config.yaml
router_score: "sigmoid"
routed_scale: 2.0
vocab_size: 8192
parallel_block: false
decay_fraction: 0.927
Below are experts of layer 9 (counted from 0) of a mixture-of-experts language model. Rows are named router (the router's row for the expert), gate (a neuron's input weights, with its number), up (a neuron's input weights, with its number) and show model dimensions 0-255. Each number is 128 + 32 x the weight over its row's rms, rounded and kept within 0 to 255. Numbers have three digits each.
Before each expert's rows: a language model's description of what the expert responds to. This comes from a sample of Wikipedia text that the model never trained on.

# expert 9
What it handles: Titles and awards
router:082144129108131103162129161082102091105135161115082105120173092132074125153152126085117113112070112124136120200067123110163058107160222093097085139132102142088182127160067112118115040147133177132133134147095124082120156126175117137090126173105160110126163112137140111106135169163108156167194121130149156123108085136118128119122113112113164163127179146142099127111161132127155081141152152152099144100121153069150106109121084129135109142095160083121115201121173129132133062151131146111127092131129135103153102140110204133124107185118079111098129150157164166160104087142100141160183134167110132074174079131068156084088114085118099175141164160163132091165164129129084131112137091119148110161172151052088155162167067056090080073120197128102172141117119199144183168120089125
gate0:078103144188139151157128131123130161130152094151132156098082095107170124146141187091106115093131108109182145154140059097116097138173084090140097064133164119116127081147101149129086077141158159105079112086097168193135119142124124102094160152174040136107112096135138089100169105214163133116139078178176138117144101180130082092128058118100172136118149113128095094127089150133147177124143206084080089122134192125166127108127133196146081112120081167162124130082155097148129137148088121110100166167128159185113154078077127149145126098117154084150132077175141144123177150134138102136148187121116109118066150125139103109124061135199091084150137161157122158103106127138126119170150105085127128138145064055115139124158080089141139101195118128088113140055113087113181128138127097
up0:132125149058128092113099151109147144106122129130138122102126118154118149128136129199156107144171195153092110115128135185115183198061141153137072165123123115121109159129136135155114173158069114193137147168171171085145155098099121123141079113073170130155168128122169115130106096111166138170084137101110064148107142093117121126144127155184124097169130184116166177126108120138142096142097096153163226173127046123123171073100116104130129126187185141090154085077141125073096143114133159133133145093173160111119159130096062133124123137126126184150137102061111100164136159075128103090081121170154121163128138110142160234175128176081128149068131129049105109116121105081099101120128109128141121094115164179180098123165095152146138177133132156100121132201111139093086114145085163
gate1:148202103097145141115143122136091126110136122091119111110103128122093129125168144141141122047092125103102106131106150112146154101115187128096133154210109129134153049151085099141143111139119156167173112105110156134145102153121122141126128165113115119111150074173140126101129132163137095056159112112095116102150090115157128114093164171158139178051166123118144161135134067115084061109158163081123107194091148121126138157130147142130180095134186119081173094098169092108090121102195170111118149162082214159191168145155155161140112209107140187136162115085119092123117138194170142102133145169166151139111101110084127124104151059044205094120095172138110149155175114098164116109113143157111144106104100180152081158111145128153136107204093146101157145096135094159164122117150209
up1:113203179157135094149205129134070161111068146105128121084120098135082149077118116135172125121084148150114116117158102126125114173125136138223102105133122179169142093102149108150199144066110168106193112168115095141151162124157170124157151125119123159121119096079081165125123096143154130119116106158107132144124049173103147153136085102146126090118149136178108137093125107099131110099084169126100080132160156152154110144172133160090114145179189140108109095145184133126153129133104178144144191201144156135160118019173038136170147090148054156141171073124108163143151126132132122108165171107120101118092063146100089137141167119148194114137145210139120134139184156161153136072126105136151138088129130107105120121149087084148152116066177127164105101131080144120150099135160127
gate2:039129186107132126086117049088155143143127101169196102067179140114108180085118156097090111156132133166147138136081142141173136081167119117102130130103131146140111116071124153142138191113157121137161147105187112175102143147141146100097083137132193125170100081159115180089088172161102179138117161187101152141117169096137145164159123042138123147149156168182115175085106126070172134124159143112153142071133153103125173102116086127103057127171124121108179113095157119094164149136137136146095141080115201132109146126186133165156150170107130140168137128146125119153173118113124129157085101179120105128123144130140190099122171057192138123100095177099110144157208111124116042168149106116153187118179146087102101136164104128123128134073111153085104093155113092141173106125124145
up2:199139147140213110177138140063089102144160152123158158154178102118147093101122098136148086158120173095152169114096097127103124154094135123133144113132121103100187101121167135079155120128102149152140143123149167125148079133109126066130152095064119160180137157100150149107105147153130039075161122140193104187175137122158098108168163156164147119134135155138080036078121156135127098150140103123113100201102069154167102149110084159105168112041153136081074127096168071116118133122173131099155149156155136157115089121120056132133153131117132118091111152152144114154149109125088109135115078188119127131149172119139128127151112156118110160152122128109072190096113079090126095085128142095137084132017090156130159158084136155126110137150096149159187151093176138104091126206147170
gate3:151145068130121128114117143080120127166167142118118171147094146123109155143131118089109084148104194115115119094082138155140092117158174106093165169131124139158148108081122118104147133102137122114191091167153145133115134132148116091159130118083094104086103132170103080064154105136135145124189154127142071178148196147122171147170168090131109184109098073143155112067100080156150116197118121144082141121146125177132128055197105115139132124116138140116120073129141089176210103124174182081116129147146078096129147110142151125132118209169204097174114066123111142079109115141106139103100160078088066096126125080069170182078120138148093090150065159107122126121156130129098099130149149137160159199115163131129175152159053147121147149137094076110149114181083173187153121148143078
up3:101168174090115090145118091146170088103082136111093121114139119133080113182091077123154155124155104061101151134114092121050180207133088139158172065038137128165121083120130149165200105180097110144140090101124147087114084119108157145161111109152077102145142147062143113159148119074135125094106080136131110192086077125178157084128139117123111151168131184106155133133161107119147103081140168114144151156147097096144142171173087105098139126136138078131180085150166084179113148137090118157185120120124096131177150159101110119110114091090156153167084149111120086153185122151137122107126101096069106134150069078158103142086126147120103158116081105177177180124117187108154142130081162104087099127168101134125142096102129105145116148141164127144111094105131115058119041095201143
gate4:148195160179167183106136113178156149157115124167120140084071138140121134107115075112177092110118120124078132125095137128088088131147091171080141090151144118151147067121138115133198100104148152079151114139121220073126177103142123108180188145135085124114137120093152163163091107134126083141190097088123127095137146086097160123138127185086156126138168110154121099155150180161175076091106128134098084147182108123152150146114106151131138157154158147165121084136082180116186140089130076135107099108184065163162127149175150132078142148100158105157167154141113187139136179099209156140176169179141111163120159141079135117108173134145126141162124160174100073095073157107114133171150143092126149146160100198127069145129154160116032131160144138109067122076139105106089159133124109
up4:098093088072133147139119130079104118048114128184121095155132107132203144134236141157114099148194127111177151145145126137146147080141167116178169186126159194117162176160085101057098088170142061193093122112141174150131145203184155121139109126084092077155115127127124134128133138148106165096115128151143167103072155161147116113092105115108075131138110141144132173148121143087107160147151126156138154119134202127135120142188161102131158070131132131170124128121126157131103189129059102110158116071110163085130125085122128069174158062136144124123098165110102110101136114117122138139117106146119122136157113135144107130119073141119163116047134102103158137162133106142136094090151132219140062172102137120153145115134182148081158084132134047140146120111118168120145033116103112
gate5:155137178124118097127098177092140168116108173149118106145119088126063091106136133063098119098152103133141164165102123170074079172106102110129173174068081167155175166093118087104149114139123141157159172129119130108130091118066106158137113162104163126150158132129116156138113129111171087137158106150085153131108134115121184092175108080153214174078132183127124134132102125113156149113127179138034098173076130168120158048168123172094113101134109120150168159124200067115106146124155071094108162133154085081089121166150121072121139162076135163153100098165124075132086107064131120193099150163137069089139085149172219129141136107114133123182133115125058163115135175145104095084088117150116121117144115139080106156142136149119135057180105131132120122141188116141177139126115135
up5:084157147093207124119163111136073092128166139181156163095098148103189167144152147164153087160125145117117082073126111103218168063109135153099152109146108074153110150104116169119084130132143106074155100130080196145103177130090068100134136141129095121110153116100138140085196095146100135209119171077118108159134155151086125168063156182175124070162122092130139117127063128132090128164146077104165117117145123103140095139082131112175105142124154137100091130121156157111183142165087156112145126102079096130142145113126206171134095131168148116133147116137088179109171131206112151067126114096144200157087148120148073114089130172177140083139143105112124105137101125105114169142151144084184172146122096105186107099117177121118161177106182135173113119159132146137138126090175091
gate6:077127174114204134106137168168187083118159082176155171122101098166177115146177150127123137137074128133127132142100113151143131135121121095064147152103132152100102086083152179100069106127144201164116176140123161101191101114124129141118121120102107123144069129149163132152101171096118146113144086105151115095097040143099138115118126170104115115078145105115106134079160128118114104145136142185147144163126087125130102175187070158120143115205112138125115089121134175133081136143135182146102096109099105183138153105152099083167203120181146086125094054169116142125098145157106091062137217134150080113104139121101122139156201160126125120100135115147118106209142112156071161085099154098111115072113146099103243132136088115104131132111177132134123133078104123161155152181153131
up6:104136118138112101157103149140112132152186102161181170067127128139153105127188185107109150115104148145108162133106111119133152116108087088113113176161101143133066144107158121128106145086121137134130147208128127105217158094171101147079117094111091168107147131073062134110145195147118154143126168092103085084122119164141128125115096134142076145138125107093114160120140113172087117159192117098103135228108132126176068217194146149152173116155178174120130139155115098122080125197110139142169122136157125110175194118173075131215081091144089152144123124184144145130073145151092205071130138127114110130121137156088137144125130145109144099182150117152143148180179117165125144118130198098110118160154134098112146181113089096047100117148152134191124148144073127115110117134150095
gate7:065159171166114164098075142127126115090123153125095138137104132152045136086116100087129113169160119154093197173114159151135078134173128096096086140119166127162119125160194114130151081137027120149113094099132126157171157164143118186108142129152160096196167094092190131114121200178152144073128174159175106145135097148137127137112113125078163164126128175111121122153111121120141056164079189221088132116123125104166104111133128172142147149155103082076129154082087177117132092113100107142125102162159144144150091130106144130147106128137141123091147109187147170170089168178135109169106135091084145096140114112159122184171103087129128126137116089140111161061153124156076148083184151098132137118158184108102136099124139060128128087131100109095115090087119211147173174121130091
up7:068139168125067171079078134199124107144139124100104161162136126172062127100157160099076167132122099143140156157158100123140127118183159084064085080105109123134106158136149125096113097105099144155131156091136121160183171169106048154125128163120144106209183110154199091115078146186140129091109142110109073167095057160138132122090115078090144132116189226101140133180126134140126085107056148152110150079139116095127119088120107133100088171088143071106156125112084155146107110125082089167102117119154132142148109116103156113091100135122113124093111132142155137120075147201121110136105135107150140112121133156142155168135120071155122161110145097135075121067188127162082153127145143116117119140171209123064172101144114068132114089138103121146112157085112181157156166189107125

# expert 0
What it handles: Table cell separators
router:103084123097131139160053156182119118119143114114132133145185075136162122127162081129165086159124071162048157110124121119089150142144176127133095135088128148045162190136090157171151067144157198125149174154094120077152178120091146099094154159137148089134157138125128141138087130170209081173124148132115143119133073113119137174106117148115118141151129140121090123103150166132095122105188131094089158159166187110134103105118068115163101133100081081127183184169138137082114196161147151085145127154159132134134073086068174155120126187079161096131123159153104139144163108157161104118183112082184111123174177158145130130127156123120158139123137108111150100097067122075135188115123154195153133093118118091153178140198086096122083115138109066100144101192108120165116140126169104
gate28:162128111121130131098146067087143143150128094170125151152078155196088079099093102093062135164187166155136173110148137124138092124103105151104132172113114161103181158073097105118194109133118173099153118103198119165084167124077134135154126134123112151153117133119161103125132127161190155156069136125132178114136124103144148144066110117123135113138119201119180111145151186129144209095111164142147130122154108067163040177143143100112104134153115122163121189146113109156189090100103165092106091077126127168161103093062134108092138123115113123135136090128063151105133115118088094120142124157215054174149114110161163171140192140107112169153123075131138155140094172068129109144142145175191135106114088064162130066147098081153157078181167117135142122141139138129164142151152089
up28:141133119142101124145101180167144093127128139093109119110155092084198159163142171143183137109088072124112089188102125169112144128168154120164095071139122129167067099196124147160081147139138079159105173137073124140156133141178126112118138109123144087086149116098085143140133133102097103111187121147118059152146109130127198099182132138106121108142125080148103130081119088128110070132151118102091137120094162163040196054135097122152134138112136143119113086133130149082096203171120127160166156171136145107128170166147123113157129163138141140117109150105164103151142099157114218139111130057070180051106157127085089069114122129140150081103137140153153091131146108193086130128161124123057151150149154197068131172129168189092088173074101142158155129124118136128067130125092152
gate29:126156121136152105141117140114090151124164107113112143146118122117121156106158149118163150114101113167138122156052097109191108119099149152099106138185133133157153125170148197133142113168130173184114092138122124140132068125136126085135066157143171132117182140068098155118107130112149079117123123185090087108099190080151085141101124111132090091121142164143116147148181137124188135149128137094146080171161104124107153110097188129094141120096119101147096130183079121101083206136104151199147110148111117130116176147114079168081124117158163098074098176104159131154108109116138094075195078137114135115128120135165131178132087149096160081127090095210075151164147174107164172131047093177142118143100075083134107104081096107093096153170167096107095071104136113107053126028115079
up29:133126120138182138174120157159098137064111115147083093137104135165105118168205150112122172096099122115121126181102145130172132153109153145131098130228103105150162104185122184154120060130116162163099091141114127165090124142079093085171086147062166141122149161131046098145143149096146081110131118132111130150090136096142095102123139123130149132158164131188098116085216135113138128111127126180168098151135152154109154102144182153142139109088114098128086143164168117142096169126085151182131077173071155152122125111135096122094124098166100117064094145065133083136140167107079134138149101143127185068080140095192151145115100101120158093169087145182081124188131153124156148119113125151095113092124070128138103129070153123072070164148077143150076088121147126142106187043124085
gate30:143106149113143161196070122135119079151130159103122136079168141068123053150181121092097111096133152209095144159095126122096124105136143156109113121115128098125157140154119068093119072190097114138099094127128087111127100139100161090130161108197158145176119097156141131125108152150091115101122147104107138130120141179111106145125137154111101122139089161156122159150120153113085140114086139102193092143083160113180131148154118132123070172140103124137171084138062159096083111141165134184077054177146125079076145109122084088120125173153095098158119142139149163166150134196179122128072193098166170143093115121193161116127102141158161138130178125121104130102119181171157152123202106106069083118153131139151138122072151143114129127100242109074146153158112221114090164088128113
up30:109103152105171129218107134123038182111110104145166141122186121109114150134145070163088137100101154139182082108099138166088094158155098113112169125093120113113125125165114164091130087131170118149128095120141128112147100122141187098164157122184157111144070041099124176117125150158088187119086143177155197076123134161132096142163175125161139197066117126146088127197096124196129104097122153152136150131111115144130115135125142133105093145140128112112141142125124117124106121123183136104116052097104151113056114146132174127133121109138136115122089104103094123121182094191191158063088114163109141084144118121119086072104109086059117172148082100135167121110055147156152087119148071107088121098131173097182077141119134150170174072107181168121097106136096160166083123089151106
gate31:147095112105144075144124120134069064151100139104225112160185130114136115086126071107147087173109073127124178131145168177134152115157139078116128114121124174126125155135176090119053101143141188126117119151103146150199159139187120104088138131168163058102068121097137178134123182109115177142096132126117151153097161158111100125168142118138160162124118147108150131168150040154120112128108096162104133120083157116077128115112156127108130110161109107090147129107106149096163109129147065043134098133152113105097093123090076158120127104085124110079133139116126133157115085109125101088190087135137095111176082094131070136123191171102159142150175137130195151104068127137110096144130084111142160127180154089098147082157136131153088147094158188188165122179159048192182133103147154
up31:165147151093110152151109115125128132119070103106130100049121129085147145148106183119090140180140154090161102148138147147130116129103120086129096199134164139130103122191098036116173109091168134111105120094110120110151071104183176167130113133155073148084087077115148071172143110146116141140197139146110114164086157145108119141166123154164156108130103152154118157093111148118163129125156064091134149133112129125109129094123182121143153067181131089154123103076134105095147150137087181164069171082148155173144095154137098118191151132150209193141169140135119129130144193131171185116134118160137165129177142175140150131052057175162134133161140131119163096077112200202134157157102137111134078119104124167137122103126142136128155131087213176113123109145048142168121085128117096
gate32:099131087158130171146119115150173190124124147085126102135158148175084132132155166183159130082128119138092076108146168111148139138143096048192163182150167099081117164159133162111112141129170142137131171125124063056150158160068134085119067166075076111127095095131150100149109210147074104134106101171179124143182124156173079137111081152154116124132140135118138165124076160096201132118112088146159103096115109177165180126146148102092116095106167124152162148083131159165093121115137066065163104073103203053117130143155111088079142127135057148071084091124191149131137095156165120159130157141131119087140164111162131158112131111109118152186135094082127118130131170109139130107156139158132106120128176103146165154105127145150111095081139082195104105110171158184117110135152089
up32:142102080117150077175110100100136108088113123080079156130133053087100132180133161127196135077108086107167141146137092146130141155088150139128090135084174102133200079162119157105094118129100154113080122157128195204112108165172133103123132120168128125158138198118132114079130103143136120159137127073065156060077115126070096167172176130126148105117113124212130117123091109176093126124120127130082109124112092122053137050116067059126105161127130128077069101142167070039099127127100160224140156152163134123108111108149169134142137143114176161115101136148095097152130158154126092153089105130109148177131122156119121143116151117124138158084134182207120167141133103091107073134149092151129130145109106124156110168125164128077119126128145193085165085130125148090143119143135171
gate33:123130120172098184125117082157158113104094163127125072053159123157125095091132105091085135121099071167135131129086091135109120183109121088120163126169093139145099110104114154171135138133163144100176183151055118147108067162123106113118197158175120123118105135108180178114149169170146120132139144140132203127138094128149089157161103166113166133132097135140122151116088101106109109153145117100129087130145139130146156109128093130108063161144116187105118185125151180190084098105111245140092186177101102148100162159085187140079171131190102146106113152148109084146140120080166121139188085201151145143055131135135108145147101073141132133074134181151180097049119092116164138183139115139093138101110115139166094131152184153095090125148145101091093184158121153083153160145127135
up33:185082119127148070150086119094100126136174071148075149170127139131116161161156128148128116181155199072105119151119186101092150068183139183192159100121148127122139139160088058098145143113126091152106112085176128090122158114106134140100151137113118095129105179129082137163072082119121107119139130154061071153111150140139137130142174136146118201086139127143124135123133119079206113133157168138116182154083126095179077121144142115124107105111134087154128123151127059068169126134171086106105107125098134111104097091151123123147159105133103111103168132129122212222106119160080211126154087109114139134180138150104115111071129121102086131146089101116101129146128160197101129060145112136137131114147178150149149064101120142171145176088176180182178080102168130133111103069101129
gate34:152172102164077054103134156074167169115135138135157173167125159137145164162119197143105176130199150101103084099143118130087122118138121124105135148116111070154088165146083135120106090123130127192094113121083082128113141142088068174093179148135107080121096123139170136120098172174114147119139126143111170158125205179121130116132158156171105125097138172119077110128078165102111064129177105132124085036095086056153165188121117141106169179128075123139117116167099163104159148146164141139147138120119131110154154096132164098164162147095116099089099086088069098119197096135120169128165142093130122152152060175145145116129110195143098127169131137090127144096134145168167106164115149136144116171079093126165120157095136121124107178116135156093169061169125121164169064169051132
up34:106102061134102106172137122131112146132122163104180075172128168128113127137199135151176171095175146151162093142154132117114126110113126122125111099130130105132111144110146173132114137110106178123097113109191113149179140108127102069165154116112111131067166078138107144081073144123100188180131144153138131167066162169095101099109178150138170110151127165079160158175123120112104063195127107127101158129147120126130117154051129112103126233154080098129105066101142086118124149113140050170139069071109104138160124149139171146148116143082154124074145134083128094128154110135088113058157090161075087089101075140130140159144191158148106100125135134152087158188148141150151158199192085108154099142162090115155128142126156154087156128100112198190118085118150113194131085119097158
gate35:150187126152120136150118085104112118074157154121156099105105122156141157160121125120151156142154103160115090136090153122122143171082097156165154115152125176138087113138141167122114128116142092197126248167140116176155151100086128130154102145157163156108110091135140163090065122112130141172149065115149174161091102112070075155118154146173121108119120114131091161128086176120150077119118110226112145089150172084113116106097132126132128163154137103114146046116136051088171100172191207158140106090138115150154119133163166126112176097116095091125181148163123124137133065125106103119146179121212117102117169150186101103097105134129151053077166166150156129180095122174106209145138122108157073082191134148150114110179129091111156110068134132153087132180125124140114131136118142
up35:138207129045125108162131147158137087068073174118189103137118118128137040104123147089098059152123109139106083121111182107130147191106115148113108111182104158148112145154158147178134083068127094133131126176134154121124133067141154140167141138131077132100171144092135149112105153134112154151189126145153184155132138103164155109145124115160148117075121126103079150089171117110070131183118114080175140094105142129124196138121125135141158184140107161077173118118105106120165115111138100160094103111154138155173117121105146135133180126129054104067153147120167054124093149134075128151114128149120089051199114105169110122117097152141129094154125144087150119124031136113162169166115101135126112128170149198146174143049158112115140077101076113123127119144141165189062110112184111

# expert 6
What it handles: Foreign name fragments
router:078119133154126133119130069074094129141167145112075106089174107162097104109148134149121081119045102120082111148080123138151080120138111081129151167144124112072125151109106120139137170222172169096136141166079061133129100139132140106159135156123137104090112135138119108088146141131116119076102189115161125111151102140074112129145072106114120161144089086103103068122118140130126131095129095154086142168168147096097138163137121134178065117080141043127199135111098137056139123125150113096138117141141164121139082126040096174158128135170119146115150179092148174123172156134100150120095123116146140058035172126078113145139178061111124111083133150142059202147164173115066143149118088129127180155177156157140172106154187117143104138172165141123121094092175132176177149116130136
gate0:123109144166086145093076127126097136125124148087144097121156087131136117128116091160088134077069140113147194170185091136140102110125186130136114138174122144093133065155083143119097091137091096081094125135071091148131133083121100194115084159115129093123106204139135128116064166136137184155138098171119137111120124105118067121115091160119160156153088044137106152135133036165121192117120141174140138098074097090145184166137162085127097130150094147197178133063106144112131153094146116177138099115153142146140101144059141144149136113139171086113068110087113161142092113109149151134077139093153153125186168185129179145104151086126137067145180152173132164090188113108109105098113054105135089116140147168160112160112074113152165155133078173120159163126117098109103162085066113
up0:112134162142171120151099139109128141127162130141095190099109112113142149055137107105148156189187084135118142158122143108142145179130153170071146134100095079157111153201186069117098095095155175135098141130089135091113138109122126111115173119135097161118159100145139106109147062150137155150155170112135133115111156140156192182151184113164151114123123152067074127125209146107133127126090128100113095116119169147061074093105151167105143112160107137104105086101126155151161093137112147179127176208096095120126182169136094113163151175133146180188101129189107112120093127119073128249127144158101120161095076132125130090129116119154144180140123142091124133102046113109134084114137215146109184130107105098129118054110103121159091140131109130134066094147156166048150122157125127
gate1:100089172092117186155145134062100102105135095086110130078111095129109115124185130104140141143154071112079115139133161123136135136097080063172145188120140183159104139080077106122129110137122155132122074138127153110122156149183133074093135169179128153167125126141158128122148110136129132145082138155139136152076190159166108087066190129145115107136158171081120135047170124164072088176173161190144115142103151106104117134098181125129121090082179135127103121103097122075079221098165069154104143120163149192135065133119040098121117155130164105181142120115114144157112174180128116117141132162098091097129127128099128146171072113119112091134173130112101103120078109117089084133095106080117172146063066151117087140083187080150143154136085090124144174137099158148103171141111125
up1:100108113157131113171121128171167196130094156123143122199134117162145085196105114117176085136156153141150121162168081066056099148098138111114150153144106105148122149168126199081123087098132054141116218129120132141101121124129089116130163152129151131139112121134107142136111139109061147106152085126167109085134151075091132116150120110090108121127082064114128095193073122088130143074127125079110145110095119044139160148139135131134153118207062113125134128113105134152110090157054217106117165154115108106138148127108150182117075081134103134127115088147125103100106122086175140100064149176127160166168089105187074131113174138137108169146100115122121178155199093142146149168175172128115126177157125110153160121123127205144130072111178094138076131116117078084110108085124094
gate2:165123156128131117127120132115073167118134107048173132076060114146136125175104092097085141106145047155086112130083179134146179096162117121110183104152125179074172110128187151143145133077131187055166156150125136131145106085161134153095118073126137135129144056089167089162100147099150161169112128071154101109142087116138063135150100069146072119102161125143157133179072134144103116139128191148192119154135119120054075089166139098167099149098125149140148122086135127122087138090136107130128137154178144132128146063103097085169161124158099111110183128126083179104147150041117115075135150155098107084165103177140124114156144113087080134131150098126109119176118133111088124143129127097114112085131140099114181144116177142130130119118166120111075054209113052149123142123174127
up2:127155128083088099094156127175115177085152069081157140133118154115129149182121162090081136211115151058106107128102175117171202152126199059155180160115131143076126101160165090160118204114166160186055093166201088173105132126153100070117105088076111135103049098104093063095127170104115114159111078129119130140089161202130140161142153149131085115165144190128121135120116134180180159112139127122169161137115142157110104092100083151135131149129104151103168102145186166113119095156123117099125134124128143127122104115084108143150083187145133124143145118125062113097130112080101143103139177076141142110145082141118161103167158144089181133136130115096153079143176121083126120139083084103063122142145170115178089127132138133128131103106145136172132125156101102146096211131138124
gate3:132178155118125150111137123147161116107107113140168097136131113115107115146131110159144081154122129087147126178146162108101133157156160140151125116153087120081114115168115149079142133131091115119128130171185069128159077152082165089187137155131163141121122171109097131127151092184151070132141116154157186052111107171153115163130103086076093183123130125097150171224122118128114145112108109105036101056066184115101185143107107167133149195153119125173125114109142163092178121163100092160209136142125172136113082148064107200086084091135141153118153131102177135130154153111182124105124118100138184105113130183063086101136154106131125125089161140140114094126141116140206108078102146127112162142167167074137172070095100124177157114115072161138161086212165107102156140134102129
up3:114136130172142094118134093119125137102178118100193145112088092096163111151172161153086119171143163100145094103099104120149146139108135093082135151170112125197137144139131136149109089085126142091069160100108149124158165137130120152090131088147142146168100137103147141108146140128071185089091084158072046157055101097104166138105124119127129122089154141100138102088142091138123078146102144172125105154165090119188083109094176147101112151070066136181142199142095062082092166142155144098133122103178081112052079090161107056119125178121101148151149132098124118143090115051144138147108123136047084068135129145128111155082112111186168125144156112085098165087133114097102103143108137110171134120056131185071096112176134075094095184116199121137127168168118141149127121121104117
gate4:157104138132124126171147171139077135127185117111102118113133141114132152070132146135142085109067191116097118196139120104139130116156128128075165124219119142093147187181118087111094126154159064120139164102127073138106151112127098116105088102068073148172063152158057106166144159116121098159102130092130146142103147128129245085162120134076100071124152109185166118132140085084102124177111173098120077190145086148125068130122159141164106116086127053111158165147161146170124118121172140167119132141104112135153145053150052157151128102146160182150133071152179149132171187074136073120087118105189085097118176129108079123112111121096123120091126148122148140146148101176135107159176116164123088079099151122148154082141164144108136113107149136161130151152126133170173102116139122
up4:124104110151124181113153109078137120096179149135122101088148159114115086102156132199158092124118144132158125132160123100063070157080176128121110148086090146134177157173154165143174161133186120132086143182103117144088109149136119136114152141178116096133166149109155152132188151153079058157140139056105121079093136167137151109098059131141181107150135092110145120114086115151165112150100137144185120159134113140125169189149140106101136085168185173069178131123186153096110160136141109124154135119152216101143071137127117160149138051081162122125151076159120104126151128147146131135132123129163082077168166120139102086073140111145119113152119204196091141154104116115144112190130086162152135111226151176146106123173169158171147083069118106117124098218158135154127132098161118
gate5:120138146090130121162075110130126116139120123116081112165197126154092137158128141128125110138104143112117078142141146132130134088175114167143076191128162155105097061137100115124165133161179107133211150103160122088177115072113144127110155143101225193182109100148117081188091131087072115091131129194125126172161098103128110161171087180181056112098140127109161084105119167086181101142131107174142121170098146113094098097107164116116054113098085107100109163109074117136142131133111112070145146162102103105127109113195120088101104069147100125101121102124148086164191139180083165114183090116145177155163184131091178107089087135091121149093095061112156103160154078113097144124109133191165120072110097112139109106149101171121134112181118130066138102159159117136095114151143150
up5:100131151147133132129075132170104060118087133166131090129114150162151108198122086175101166073082102082038085138138117109101114158142082116149062137160150085118090185101064110128210157093125206099097165098087096133126100070148129172146195129068124083103110080114161058114167111118184120144156112234113178125155129135109134138145112117171107144122144193172088136108148170199122132119105180074099132144182144119085133057121166193110150178122099121125145152111077124072108088140141137126087181124157116122157130113162176110089097159120157156082136127121179114132119198137166137122114159152137095120155134106157115134135122120166125135138108101157121162101182127156183125117087147095081116145117143140088140147105138107133108140124097104157179130102114154148136133087112163
gate6:161156127158154100077144141134135110079125162180115083147128121160119149160117135110120145133114138073118113147077146175184113160110122171095134135125114099155171167085110136167139141143153107157161159096167101169123133141093089125108117121120086156129115149067116077182139108080182116082182101137026142084117085083139108187100115140194075141153071142142094044081120110123135087175179144120138117111110094139171137139160064104171185120125126117114133067102078151117137174090109103109123175086141186117077134110135165136188093154116160113123122069156157155075139126116062172092128083145133098196124121192147149127099083169126149188145166162096117108134143120045123116145083122124181181153114157146117151101104111072159087102123151133088111110136171128141130170179149183
up6:145183070156137133111088104096110113132109222176141108125143135143159134177094146176109137167144136138062174178116155150129157128111122171167171141178151126125101124130069194153122114152138169110102194146098168119175125126121110056170125134143115149183138131106108113139200164110110193151124096133091149130100108109162175141102112176102067109127145112131139161083096127155078145180185130156131116143169153151141078126078079166164131123145120123135061124108145197124079103074097111083104165082088161139091130101153114110110098160080134148128134126094141130081161066106076146137126107172132138135212135124100080071082137131116222211112103163160129174110140123148122100137126135151146103079154138171127116079126104149126125124128133069127142140178160199120093087175137166
gate7:145129084103106105166095162145141159155207116149094071162134076142141139091187166120190146159083168112178146112094141172095100160148161132150156136102141145139156106184158113148114138165131163089169153095158116157154155126151159098177161075193150159168056179105136123128157105140157062092132161148093162119127158125154170199119072131142094107204094118146124124132137126157107195106142145142128137103111162102141083115131164099091154116105130138154139063125031174164165149145073115106107116162164095129112140104081081138109112126162116174126127154159153112114171097158149154109105134144170161150127105088141139110130168058146082149159144116122085162101056155108110108153140148131145220155109173163109118072177103086153134117163167119131069109102125223091147144164138133
up7:084109179143056160131108146156089200121107114128182131126123130115108114109127110220140118107201157115181135124128080141127130077144081145187135130135137220018125081115092147136177140159161118109151155178152108145157138107164127169152104149136129122153073054114095131159060151120126113133066140105137124126109161137179091140157115077124091110134168172089117100107141150149095126125122143122068187126124162097079116163162136139145119113154121143121157080172145146134128153149137178111166152098157102135137109176180123145173183087184106115129109154088132165145166141190153091136095100115104071144133100038116179086154105136171134124137058131180121089128128152116088164138121143090127161168139092155161148094130100107112071087130071120084140148144197126153119164158088147